Weights of a small mixture-of-experts language model, trained from scratch on English Wikipedia.
Experts: 128 experts in each of 8 layers, 48 tanh GELU neurons an expert, 6 picks a token, a sigmoid router, 32 empty slots to pick, a shared expert of 192 neurons.
Training: 321M tokens, 14088 steps.
Below are experts of layer 3 (counted from 0) of a mixture-of-experts language model. Rows are named up (a neuron's input weights, with its number), down (a neuron's output weights, with its number) and show model dimensions 256-287. Each number is 128 + 32 x the weight over its row's rms, rounded and kept within 0 to 255.
Before each expert's rows: "raises" lists some tokens whose logits its average output raises strongly, later layers aside; "comes after" lists some tokens at least twice as common just before its tokens as in all text. This comes from a sample of Wikipedia text that the model never trained on. Tokens count by the router's weight.

# expert 90
raises: " |", ").", ")", " vs", "|", " against"
comes after: "\n", " |\n", ")\n", ".\n", "==\n", "\"\n"
up43 [ 87  99  97 122 111 168 159 126 103  90 148 135 196  77 139 107 131 105 168 115 143 118 109 169  91 162 115 133 128  99 138 148]
down43 [105 135  97 184 144 137 187 161 107 106 124  66 145 135 101 117 131 137 116 112  69 128 160 114  86 159 110 137  98  87 112 161]
up44 [141 101  92  96 106 129 169 160 101 167 120 137 137  99  86 115 133 103 135 148 145 105 142 151  54 115 129 155 142 153 134 103]
down44 [ 89  84 128  90  56 128 114 147  85  85 121 158 153 137 161 143 161  85  87 107 107 141 185 136 134  69 118 110 104 131 190 114]
up45 [221 143 123 159 155 125 109 145 106 178 132  78 136 157 142 133 124 114 150 126  71 118 135 169 241  98 145 114 162 135 102 120]
down45 [124 152 106  94 108  78  91 153 108 172 211 143 139 142 118  94 208 139 140 121 157 141 104 153 100 134 132 100  85 112 114  65]

# expert 38
raises: ")\"", "ized", "ny"
comes after: " the", " of", " in", " United", " New", " =\n\n"
up0 [ 89 134 129 150 142 100  86  75 162 101 113 160 159 126 175 128 150 171  75 184 147 115  81  65 160  72 156 120 118 108 151 127]
down0 [163 122 134  58 108 134 154 179  91 131  73 169 121  65 106 170 138 109  94  75 124 148  74 149 147 121 139 168 121  84  94 112]
up1 [136 144 118 111 115  83 182 126 166 139 191 139 178 111  84 106 169 112 143 138 153 116  92 114 211 122 118 103 178 137 148 124]
down1 [136 105 172 136 163  99 127 123 137 192 171 101 105 136 124 157 130 130 158 116 144 130 170 152 121  83 110 196 126 166 107 140]
up2 [ 92 102 160  90  97 102 116  82 156 126 107 147 163  73 137 112 141  89 159 114 123  77  92 180 137 141 142 148 171 144 197 129]
down2 [101 109 223 143 105  97  97 145 112 135 196 161 119 156  71  97 178  97 131 143  80 123 141 136 141  74 120 180 116  81 142 190]

# expert 4
raises: " nearby", " ill", " wounded", " bad", " need"
comes after: "==", "-", "===", "\n\n", " |", ".\n\n"
up0 [175 202 157 137 114 128 120 139 147 128 152 117  99 117 124 103 155 106 114 116 115  82 149  86 185 137  88 124 120 162 145 162]
down0 [ 82 104 128 116 131 122 148 129  61 157 121 103 132 108 107  89 104 139 121 127 174 202 157 155 142 135 124 114 111 142  75 115]
up1 [123 166 151 148 179 101 148 160 142 100 120 116 138 100 161  63 144 143  81 143  95  98 145 145 129 118 104 132 142 100 183 129]
down1 [117 114 135 105 137 114 111 114  79 130 123 176 161 114 103 179  86 126 102 112 158 146 151 129 166  93 114 127 137 149 150  97]
up2 [109 124 165 122 184 131 116  54 136 140 111 172 181 115 140 194 109 145 102 155 136 113 120 141 114 122 110 117  84 107 117 131]
down2 [158 135 134 163 148 127 157  98 150 100 135 118 102 165  90  83 156 170 121  88 141 107  64  84 124 105 164 107 114  95  84 169]

# expert 109
raises: "(s", " whole", "ality", " matter", " ago", " inhabitants"
comes after: " ", "20", "19", " January", " September", " March"
up0 [ 84 169 125 149  61 128 107  93  67 179 147 149 162 114 127 130 143 128 153 148 126 145 143 128 108 151  99  70 132 132 133 211]
down0 [101  74 177 131 113 148 121 160 115 128 122 125  59 176 105 182 111 136  33 176 156 155 154  68 143  85 135 123 157 155 140 155]
up1 [ 92 153 128 131 155 133  93  67  97 127 130 180 183 117 135 155  73 149 129 171 129 171 142 156 177 111 131  98 158 164 148 169]
down1 [144 111 204 150 171 120 142 119 140 123 124 124  87 175 159 151 123 148  94 140 160 130 112  51 171 106 128 128 119 167 114 120]
up2 [174 163 140 156 139  92 131 115 134  82 133 113 128 142  52  62 160 112 144  95 148 156 164  91  93 215 139 116 206 123 140 130]
down2 [ 70 149 119  93 117 159  99 138 129 130 151 154 162 154 137 137 121 143 116  97 122 170 156 177 154  23 145 153 110 134 131 153]

# expert 101
raises: "]}", "|", "}{", " $\\", ";;", "Ö"
comes after: ".", ".\n\n", "\n", "\n\n", ".\n", "==\n"
up0 [113 174 112 137 108 116  54 150 126 158 162 107 101  74 168 129 114 180 106  88  70 158 129 121 177 111 119 103 118 163 137 175]
down0 [159 135 153 156 123 139 136 207  84 182 119 120 178 119 106  93 140  99 118 113 119 163 118 155  88 137 112  64 117 114 130 158]
up1 [169 134 109 139  95 164 193 128 135 118 101 172  91 103 118 125 171  80 152 151 161 103 127 145 154 181  74 182 166 132 137 180]
down1 [159 143 191 190 139  90 174 167 138 136 146  96 151 163  76 147 125 129 205 157  70 163 194  95 121 113 123 116 111 107  97 108]
up2 [183 144 128 114 148 146 165 122 133 144 149 161 175 152 183 107  81  80  79 152 127 151 141  97 113 149  99 147 104 113  91 115]
down2 [ 99 113 151 130 113 135 115 130 131 153 131 111 129 122 131 120 112 109 137 137 133 154 133 184  98 138 140 108 136 135 137 162]

# expert 32
raises: " centre", " center", " many"
comes after: "19", "20", "18", " ", "–", "17"
up43 [150 132 152  93  92 127 162 146  51 160 116 190  89 212 156 144 109 106 155 134 140 122 155 105 136 129 100 113 145 159 125 176]
down43 [ 94 105 119  56 107  85 140  92 188 104 199 146 128 106  66 146 197  89  64 167 129 118 124 105 172  98 112 127 114 134 167 138]
up44 [181 141 136 161 111 134  88 131 116 153  60  76 137 115 115 108  81 159 162  74 105 149 169 172 133 112 129  76 136 164 116 188]
down44 [136 147  83 136 156 110 178 139 202  57 142  80 139  75 111  86 233 115 173 121 106 133  65 130 135  89 125 117  81 148 143 112]
up45 [157 138 152 104 107 161 128  68 101 194 154 149 125 173  79 175 126  99 114 126 105 129 132 150 150  91 142  90 113 138 119 180]
down45 [ 80 115  91  78 145 132 142 147 151 138 130 108 148 106 127 119 163 126  71 194  86 147 108 170  93 144 121 100 121 151 155 137]

# expert 70
raises: " Average", "\"),", " −", ").\n\n", "het", " ar"
comes after: " |\n", "\n", ")\n", ")", ".\n", "%"
up0 [108 132 179  80 133 150 127  88 108 140  84 173 200 132 114 173 131 150 147 174 126 130 128 159 145 255 126 112 128 126 146 122]
down0 [158 149 164 100 104  87 141 149 137 195 167 116 122 159 122 150  99 140 139  83 105 179 130 129 121 153 155 107 122 142 100 104]
up1 [138 126 133 122 125 177 188 130  83 106 101 174 168 116  91 185 105 142 147 144 112 135  92 130 134 170 132 117 127 142 139 123]
down1 [127 153 125 143 181 130 133 138 139 135 139 112 144 101  95 124 146 154 160  44 170 134 141 128 112 166 138  67 173 145 131 120]
up2 [120 146  90 188 147 106 145 110 120 104 129 109  74  96 141  78 151  41 117 116 104 119 147  91 116 138  97 127 161 145 169 167]
down2 [102  86 162 126 121  95 102 183 194 142  91 130 155 148 136 110 169  91 112  92 195  93 186 166 139 146 117  96 114 102 133 120]

# expert 117
raises: ".)\n", ".\n", " before", ".\n\n", " while", ".)\n\n"
comes after: "|", " ", " |", "\n", "-", "20"
up0 [ 90 137 146 110  96 140 163 120 169 157 118 202 149 138 130 107  84 118 198 196 131 153 115 147 130 182  91 183 121 140  74 111]
down0 [ 91 101 169 135 140 152 134 123 127 168 107  89 148  91 137 106 125 142 107  58  85 163 163 146 140  86 155  81 138 130 129  82]
up1 [145 171 149 195 141 107 103 160 146 164 157 139 146 101 128 141 159 141 149 119  99  90 185 103  83 131 135  99 158 122 127 164]
down1 [124 123 103 105  69 122 124 145  75 187 133 133 124 100 127 111 147 145  97 121 174 112 155 101 125 122 129  49 149 144  75 118]
up2 [140 128 124 164 158  80 120  89 156 158 112 143 127 167  86 177 104  76 145 127 133 179 119 214  61  91 120  64 108 100 124 180]
down2 [160 193 114 141 122 177 118 120  88 129 120 122 102 130 165  74 127 138 106 167 196 113 116 172  74 112 109 133 133 125 124 146]

# expert 51
raises: "\";", "\"\n", " roster", "===\n\n", "\"\n\n", " families"
comes after: ",", " in", " New", " United", "),", " of"
up0 [ 53 119  84  88 103 104 101  65  98 154  93 119 109  92 117 160 116 173  89 129 103 120 119 147 144 143 129 152 192 171 116 134]
down0 [ 73  67 184 112 168 166 151 103 161 138 149 173 110 144 167 100 117 125 171  98 176 151 109 108  96 136  82 121 112 152 161 131]
up1 [112 149  98 145 112 109 200 200 140 174 150 158  97 105 137 169 109 177 140 144 154 126 130 168 127 138 140 111 168 102 181 120]
down1 [110  95 155 117 105  89 159 139 148 164 137 150 110 121  85 130 124 129 153  70 119 131 134 135 136 109 122 120  83 134 102  83]
up2 [124  88  99 137 122 173 104  93 126 133 113 138 117 155 158 151 141 168 127 141  79  54 106 120 147 128 175 155 155  85 110 124]
down2 [130 133 155  93  78 130 138 110 142 112 132 121 149  99 153  88  86 117 155 149 151 151 167 152  89 176 104 163 156 128 103 192]

# expert 3
raises: " rejected", "Death", "|---|---|---|---|---|---|\n", "ient", "|---|---|---|---|---|---|---|\n", " successful"
comes after: "-", ":", "\n", "\n\n", " (", " •"
up0 [156 133 125 148 147 147 156 148 120 182 166 170 110 115 107 168 163 145 141 131 108 112 204 158 131 122 139 125 176 103 136 146]
down0 [139 105 124 158 122 121 107  82 156 133 140  87  47 124 107 110 127 141 153 121  84 144  95 192 133 116 131  36 146  59 148 117]
up1 [146 100 163 140 147 191 108  99 167 132 147 166 122 136  88 183 118 196 161 177  94 117 179 205 111 138 122 112 110 158 108 119]
down1 [104 124 134 116 113 158 180 128 161 142 118 128 128 141  50  82 128  73 128  86 156 107  72 101 149 130 130 180 162 115 111 113]
up2 [ 69 103  90 144 135 154 118  87 113  23 162  79 161 105  98 113 117 141 117 178 140 130 153  92 132 121 105 111 163 144 137 170]
down2 [155 124  55 117 124 116  99 133 118 133 122 132 156 112 160 158 156 178  87 124 148 125 110 158 120 107 128 171 127 134 140 184]

# expert 111
raises: "}\n", "usa", "kar", "eno"
comes after: ".", ".\n\n", "-", "\n\n", "==\n", " and"
up43 [174  91 101 166 118 103 100 153 135 124 122 159 146 146 150 130 118 168 125 165 141 105  96 119 163 115 169  92 106 122 145 123]
down43 [116 130 183 116 148  92 115 136 112 157 156 112 101 102 105 188  76 140 178  94  94 156 168 117  88 131 119 144  51 134 139 123]
up44 [101 109 117 103 111 141 169 132 123 150 120 205 175 103 130 161 126 160 130 141 124  98 164 242 145  96 155 158 122 118 151 154]
down44 [129 188 155 102 128 189 176  98  66 147  72 101 151  99  99 166 121 136 107 106 211 174 123 135 132 116 135 116 123 165 105 134]
up45 [ 79 123 161  55  86 124 167  85  68  51 111 184  70 133 164 102 163 105 126 154 149 119 110 116  71 206 104 196 119 174 163 120]
down45 [135 149 195 125 147 179 148 177 147  81 166 149 173 154 184 135 163  68  81 102 148  90 136 101 153 154  94 163 125 110 110 118]

# expert 67
raises: " themselves", " himself", "ar"
comes after: " the", " The", "The", " his", " this", " a"
up0 [155 118  98  93 119  92 145  94 115  84 123 145  89 100 125 120 155  86 142 149 169 119 117 157 105 115 110 169 132 140 154 112]
down0 [ 72 107 124 179 198 117 118 144 170 169 159  90 134 128 121 141  97 124 117  98 107 184 103 138 191 175 130  95 115 109 143 134]
up1 [144 146  49 178 106 184 140 112 100 163  92 121 155  85 101 168 146 170 140  30 164 129 111  73 132 112 131 115 110 167 165 164]
down1 [ 94 139 122 151 170 161 142 118 180  75 155 124 144 142 157 135 123 117 171 165 155 161 216 100 117 172 129  99 149 104 164 116]
up2 [183 115 158 152  88 109 184 187 164  76 134 142 129 146  87  95  96 103  86 162 116 115 163 143 155 133 136 142 131 142  92 167]
down2 [179 145  92 105  73 122 140  79 128 177  63  85 136 150 101  85 134 175 109 131  84 151  84  62 112  67 118  89 108  86 121  73]

# expert 79
raises: " taught", "mann", "===\n"
comes after: " |", " in", ";", ":", " January", " November"
up0 [127 196 108 108 121 142 196 185  93 119  96 153 106 154 105 178 132 126 134 159 177  95 133 106 123 134 120 158 164 175  91 129]
down0 [147 110 111 174 116  98 142  39 227  87 128  81  51 108 104 113 128 115 144  31  95 122 157 119 179 103 147 132 157 139 137  65]
up1 [159 153  97 156 140 124  95 117  95 121 168 100 145 174  55 137 131 126 103 178 106  84 140 152 111  88 145 137 102 104 140 112]
down1 [ 87 105  74 110 171 130 119  94 125 123 126 141 151 101 113 110 114 158 107 158 117 167 133  89 149 169 140 115 118 120 141 132]
up2 [116 141 124  89 173 104 197 123 154 105 160 105 136  68  86  47 124 114 115 128 146 129 150  96  65 195 125 116 147  96 114  90]
down2 [139  78  97 131 137 120 132 116 107 150 131 153 131 170 145 176 138 170 171 106 130 128 102 121 156 167 118  87 137 166 137 110]

# expert 52
raises: "″N", "ational", "/km", "ional", " CC"
comes after: " ", "20", "–", "19", "°", " October"
up0 [160 144  94 141 135 146 106 145 146 105 158 143 186  81 129  90  48 125 146 128 115 203 120  98 126 182 114 160 105  89  62 117]
down0 [158 112 118 109 100 124 159  96  86  78 116 135  66 187 133 206 178 175 193 164 153  84 118 173  85  76 157 102 171 116 116 172]
up1 [168 116 103 112 163 145 126 166 155 142 146 168 115 105  57  94  72 136 166  84 145 137 181  76 104 175 145 134 125  87  61 134]
down1 [ 99 119 111 145 137 139 183  84  57 120 141 123 114 168 111 139 106 184 140 160 177 124 158 202 103  81 149 129 133  98  81  76]
up2 [111 141 183  83 171 200 135 103  89 114  96 128 147 150 160 195 162 154 147 185 150  60  92 149 131  94 114 128 121 177 157 128]
down2 [ 85 106 140 138 138 114 140 126  89 122  74 115 100 160 118  84 194 168  88 119 174 136 103  55 114  81 129 155 194 138 175 126]

# expert 17
raises: " rebounds", ".)\n", " streets", ").\n", ".\n", "ied"
comes after: "|", " ", "-", " Year", "==\n\n", "===\n\n"
up0 [ 72 114 105 126 126 135 152 151 146 116 157  80 148  90  74 132 109 118 174 105 106 162 141 128 147 159 128 131 154  88 116  74]
down0 [ 95 103 162  96  93 140 102 124  93  54 147 152 132 140 130 175 159 155 136 179 120 112 179  92 147 103 121 191  96 141 145 170]
up1 [161 154 154 135 173 142 110 111 146 111  97 110 132 141 145 132 133 150 112 128  75  94 225 136 160 124 166 139 187 132 161 156]
down1 [149 144 107 106 143 134 145 116  98  54 144  96 163 192 134 156 142 140 112 148 128 137 152  78  97 115 127 197 106 158 127 130]
up2 [190  60 167 110 129 150  89 117  96 147 126 155 158 124 162  96 125 133  90 114 150 114 161 107  98 136 145 128 134  99 161 110]
down2 [ 98 144  96 165 118 157 176  96  82  82 165 131 125 168 143 133 129 157 136 137 114 146 144  57  78 162 139 194 127 163 144 143]

# expert 18
raises: " Event", " Organization", " Federation", " Service", ");\n"
comes after: " |", "|", ";", ":", " /", "°N"
up0 [150 119 166 135 131 177 111  96 201 109 153 128 174 103 137 131 122 143 139 186  87 129 175 102 192 159 130 134 116  76 127 143]
down0 [111 191 112 108 183 172 138 137 119 141 120  67 142 112 143 110 125  92 144  65 102 146 135 146 134  71 126  70  54 106 121 157]
up1 [110 135 102 121  66 120 114 195 169 127 166 164 193  87  68  96 116 198 134 138 160 103 156 147 141 148 127 133 158 119 113 192]
down1 [115 123 170 197 163  52 127 167 160 175 130  98 125 140  85 137  89 159 149  94  63 118 119 163 183 113  94  84  89 102 196 141]
up2 [ 98 111 165  91 128 160 171 107 110 115  85  94 167  98 133 139 132 164 161 131 107 117 170 203 147 161 133 147  96 156 123 130]
down2 [116  75 139 174 192 126 152 132 116 166 153 142 181  94 147  93  65  95 128 110 104 167  91 159  95 179 140 125 158 188 109 139]

# expert 57
raises: "disambiguation", " none", "Species", "ments", "ment", "ons"
comes after: "20", "19", " ", "–", "18", "17"
up43 [ 84 119 132  94  61 171 179  76 135 129  37 123 114  80 167  99 153 107 205 196  75 120 124  86  91 183 105 137 105 162 112 121]
down43 [137 131 153 126  67 171 146 108 155 130 146 114 153 115 134 186 134 117 167  94 102 185 104 111 149 178 147 188 128 142  98 123]
up44 [180 139  94 138 153 117 112 105 194 155 130 101 166 102 121 106 114 189 128 142 127 109 130 175 156 129 131  74  83  66 119 143]
down44 [165 105 109 134 125 127 151 180 125 147  82 184 134 174 105 188 144 120 161 167 120 122 121 156  87 116 112 107  86 159 120 100]
up45 [ 96 121 154 168 105 142  89 112 136 122  78  97 133 132 128 103 154 144 147 133 166 127 147 139 163 167 139 133 161 121 105 162]
down45 [ 83  97 132 126 147 117 177 167 143 115 154 127 184 145  97  69 140 118 136  58 141 156 111 127 142 143 156 106 125 174 115 139]

# expert 125
raises: " Phylum", " area", " Coordinates", " number"
comes after: "20", "19", "18", " University", "–", "17"
up43 [147 142 174 226 179 152  82 137  80 122  98 141  97 194  98 121 122 120 123 113  91  79 166 168 116 105 113 122 169 137 112 110]
down43 [102 135 128  69 139 125 128 105 124 144 121 181  63 166 133 161 148 132 182 182 138 128  86 101 125  74 134 123 145 102  90  80]
up44 [137 165 130 176 147 102 107 171 137 134 152 162 212 166 113 150 185  81  91  81  83 179 133 182 149 134 137  92  92 152 112 168]
down44 [173 130 151  99 143 125 169 140 182 107 158 116  92 145 160 129 109 202 193 143 139 106 151 135  99 122 121 128 148 105  72 105]
up45 [209 163  79 160 133 112 169  88 126 143 129 142 187 149 114 221 139 159 131 147 159 123  95 104 125 142  62  99 132 156 159 187]
down45 [179 128  80 190 127 152 128 136 113 107 134  76 166 107 124 171 122 128  94 197  99 140 174 121  98 105 121 119  92 145 107 176]

# expert 118
raises: "7", "35", "30", "15", "36", "26"
comes after: "\n", ")\n", "1", "2", ".\n", "0"
up0 [116 109 144 145 157 166 135 117 170 146 169 145 111 176 124 166 118 106 124 146 121 159 122 123 138 153 115 111 172 156 125 137]
down0 [ 88  89 118 148 147 145 134 153 154 134 118  99 146  78  83 111 125 163 130 166 105  86 138 164 149 148 133  94 130 121 133  90]
up1 [114 119  86 129  89 174 162  83 128 113 116 146 123  95  93 116 125 105  91 138 115 163 146 109  84 195  90 163 106 103 121 126]
down1 [127 139 151 183  87  72 151 154 150 143  83 110  38 184 109  90 110 132 187 117  90 135 137 180  92 129 121 178 113  73 115 162]
up2 [157 180  64 203 126 159  48 121 130 165 131 108 128 147 154 143 123 120 105 120 144 101 167 183 124 127 126  80 146 185 125 212]
down2 [181 100 155  90 158  81 139  42 116  88 128 161  92 177 101 130  79 140 122 148 167 183 123 135 138 167 122 105 105 195 154 138]

# expert 107
raises: "://", "″W", "which", "DST", "})\n", "the"
comes after: " (", ".\n\n", "\"", "19", " |\n\n", " /"
up0 [157 146 179 144 120 195 118 141 171 121 125 110  98 117 130  92  99 124 121 147  90 120 160 153 123  96 127 113 132 137 186 204]
down0 [195 151  76 139 104 138 159 103 127  88 123 115 191 157 138 115 102 160 119 134 111 116 166  93  96 105 160 151 113 160  86 162]
up1 [155 144 134 197  50 172  99 126 170 127 164 134 121 174 135 121 104 144  99 147 102 164 154  85 171 103 104 107 140 142 132 142]
down1 [135 108 110 121 156 114  70 133 116 115 161 129 141 130 114 130 129  86 182  45 144 134 109 146 156 130 144  94 143 189 101 100]
up2 [133 140  93 180 136 101 127 106 130 177 140 132 105 111 146 114 160 176 136 139 159 126 148 169 154 164 107 174 142 150 157 118]
down2 [131 109 146 141  98  42  87 233 147 174 159 134 110 129 137 155 113 114 117  89 143 114  93 123  89 141 107 147 122 147 135  53]

# expert 69
raises: ";\n", " within", ".\n\n", " include", ";\n\n", " these"
comes after: " ", "–", ".", " (", "10", "00"
up0 [156 180 155 141 133 125 104  61 102 146 104 106 188 111 123 190 150 141  88  99 156 138 154 168 198 112  78  96 127 116 169 147]
down0 [131 184 133 129 112 155  51  98  87 164 131 156 121 194  93 109 131 143 147 127 129 138 158 161 124  96 173 113 139 144 120 140]
up1 [140 120  83 115  73 167 113 105  87 152 147  99 192  75 128 166  91 119 147 153 120 104 142 135 107 126 100  59 166 139 114 116]
down1 [180 130 131 129  73 105  91 133 121 109 119 121 142 158 158 131 113 140  45 141 132 132 199 188  70 103 157  99 100 130 130 137]
up2 [141 130 160 121 130 137 161 140 220  65 139 141 115 111 114  83 111 154 133 156 124 180 153 126 111 188  93  89 175 127 115 168]
down2 [112 119  86 149 165 160 167 125 131 141 146 112 196 161 136 109 112 108 153 121 146 144  84  65 112 105 135 159 189 105 158 166]

# expert 121
raises: "://", " NRHP", " table", "Species"
comes after: " the", " a", " United", " of", " an", " =\n\n"
up0 [203 145 136 151 122 135 150 174 135 146 163 179 212  70 170 115 104 139 118  99 144 123  73 159 160 123  98 134 135 168  93 113]
down0 [ 92 145 176  98  92 109 148 134 130 162 140 115 144 153  82 141 181 138 119  88 108  83 155 216 103 113 121 138 102 182  96 114]
up1 [128  64  97 105 111  93 143 108 130 109 158 231 107  66 111 119  91 144 108  84 169 122 122 142 128 129 134 114 114 106  49 138]
down1 [132 196 108 169  98 168 149  93 143 148 162 130 141  70 185 154 172 119  99 140 128 130 159 117  73 158 110 150 181 107 160 131]
up2 [166 148  83 127 150  75 199  89 127 142 136 140  72  87  54 150 164 168 128 141 152  98  77  97 113 122 102 112 151 162 141 163]
down2 [ 81 158  54 175 164 147 119 110 117 124 149 129 115 136 132 100  42 125 157  66  87 148  90 131 122 137 117 138 185 141  66 159]

# expert 110
raises: "th", " =\n\n", " blocks", "out", "."
comes after: " ", " (", "–", "°", "′", " $"
up0 [135 132 119 154 183  99 177 195 235 110 151 158 141 178 101 105 104 120  90 147 129 137 163  81 130 157 113 138  89 186 127 150]
down0 [123 141  92 116 151 111 105 154  53 187 146 165 115 145  83 130  83 205 129 116 113 151 183 167 103 182 158  69 124 129 140  89]
up1 [110 127 148 178  96 105  86 142 143 129 153  70 148 102 193 162 107 102 133  92  90 156  98 120  79 115 121  18 164 142 141 112]
down1 [ 94 127 132 147 127 206 124  90 107 173  45  97 156 171 183 123 126 130 126 140 133  70  68 154 100 140 131 178 255 152 152 117]
up2 [ 82 134 167  76  93 129 155  87  97 114 106 105  98  93 118 177 181 123 166 208 173  64 169 109  74 141 132 169 130 150 158 127]
down2 [179 140 126  93 105  67 117 155 148 142 168  93 107  73 129 140 174 109 152 143 127  85  83 135 101 182 108 148 153  64 146 119]

# expert 108
raises: "\"\n", "\".\n", " Binomial", " as", "===\n\n", ".\n"
comes after: " ", " |", "0", "1", " —;", "2"
up0 [127 138 117 174 132 108  90  95  87 110 227 124  58 130  69 149 107 175 112 182 109 100 107 122 173 134 119 143 118 147 148 152]
down0 [ 73 150 131 159 138 164 123  96 147 143  93  59  85 116 109 172 146 167 115 119  85 123 104 112 165  88 146 120 178 128 162 126]
up1 [108  93  98 162 129 102 146 188 159  81 168 127 106  98 107 110 135 184 129  92 127  90 128 118  99 171 133 130 135  87 170 145]
down1 [ 85 101  92 137 133 103 161 126 158 121 148 131 132 103 136  84 162  97 117  99  95 128 120 118 143 126 150 184 144 111 149 125]
up2 [121 112 138 120 124 113 173 155 162  87  92 159  98 137 159  96 134 128 160 119 118 144 121 192  73 198 102 159 100 175  84 128]
down2 [175 134 112 152 100  36 147  88  57 125 153 108 173 107 142 127 124 176 151 133  95 161 146 219  45 117  97 140 132 135 113 107]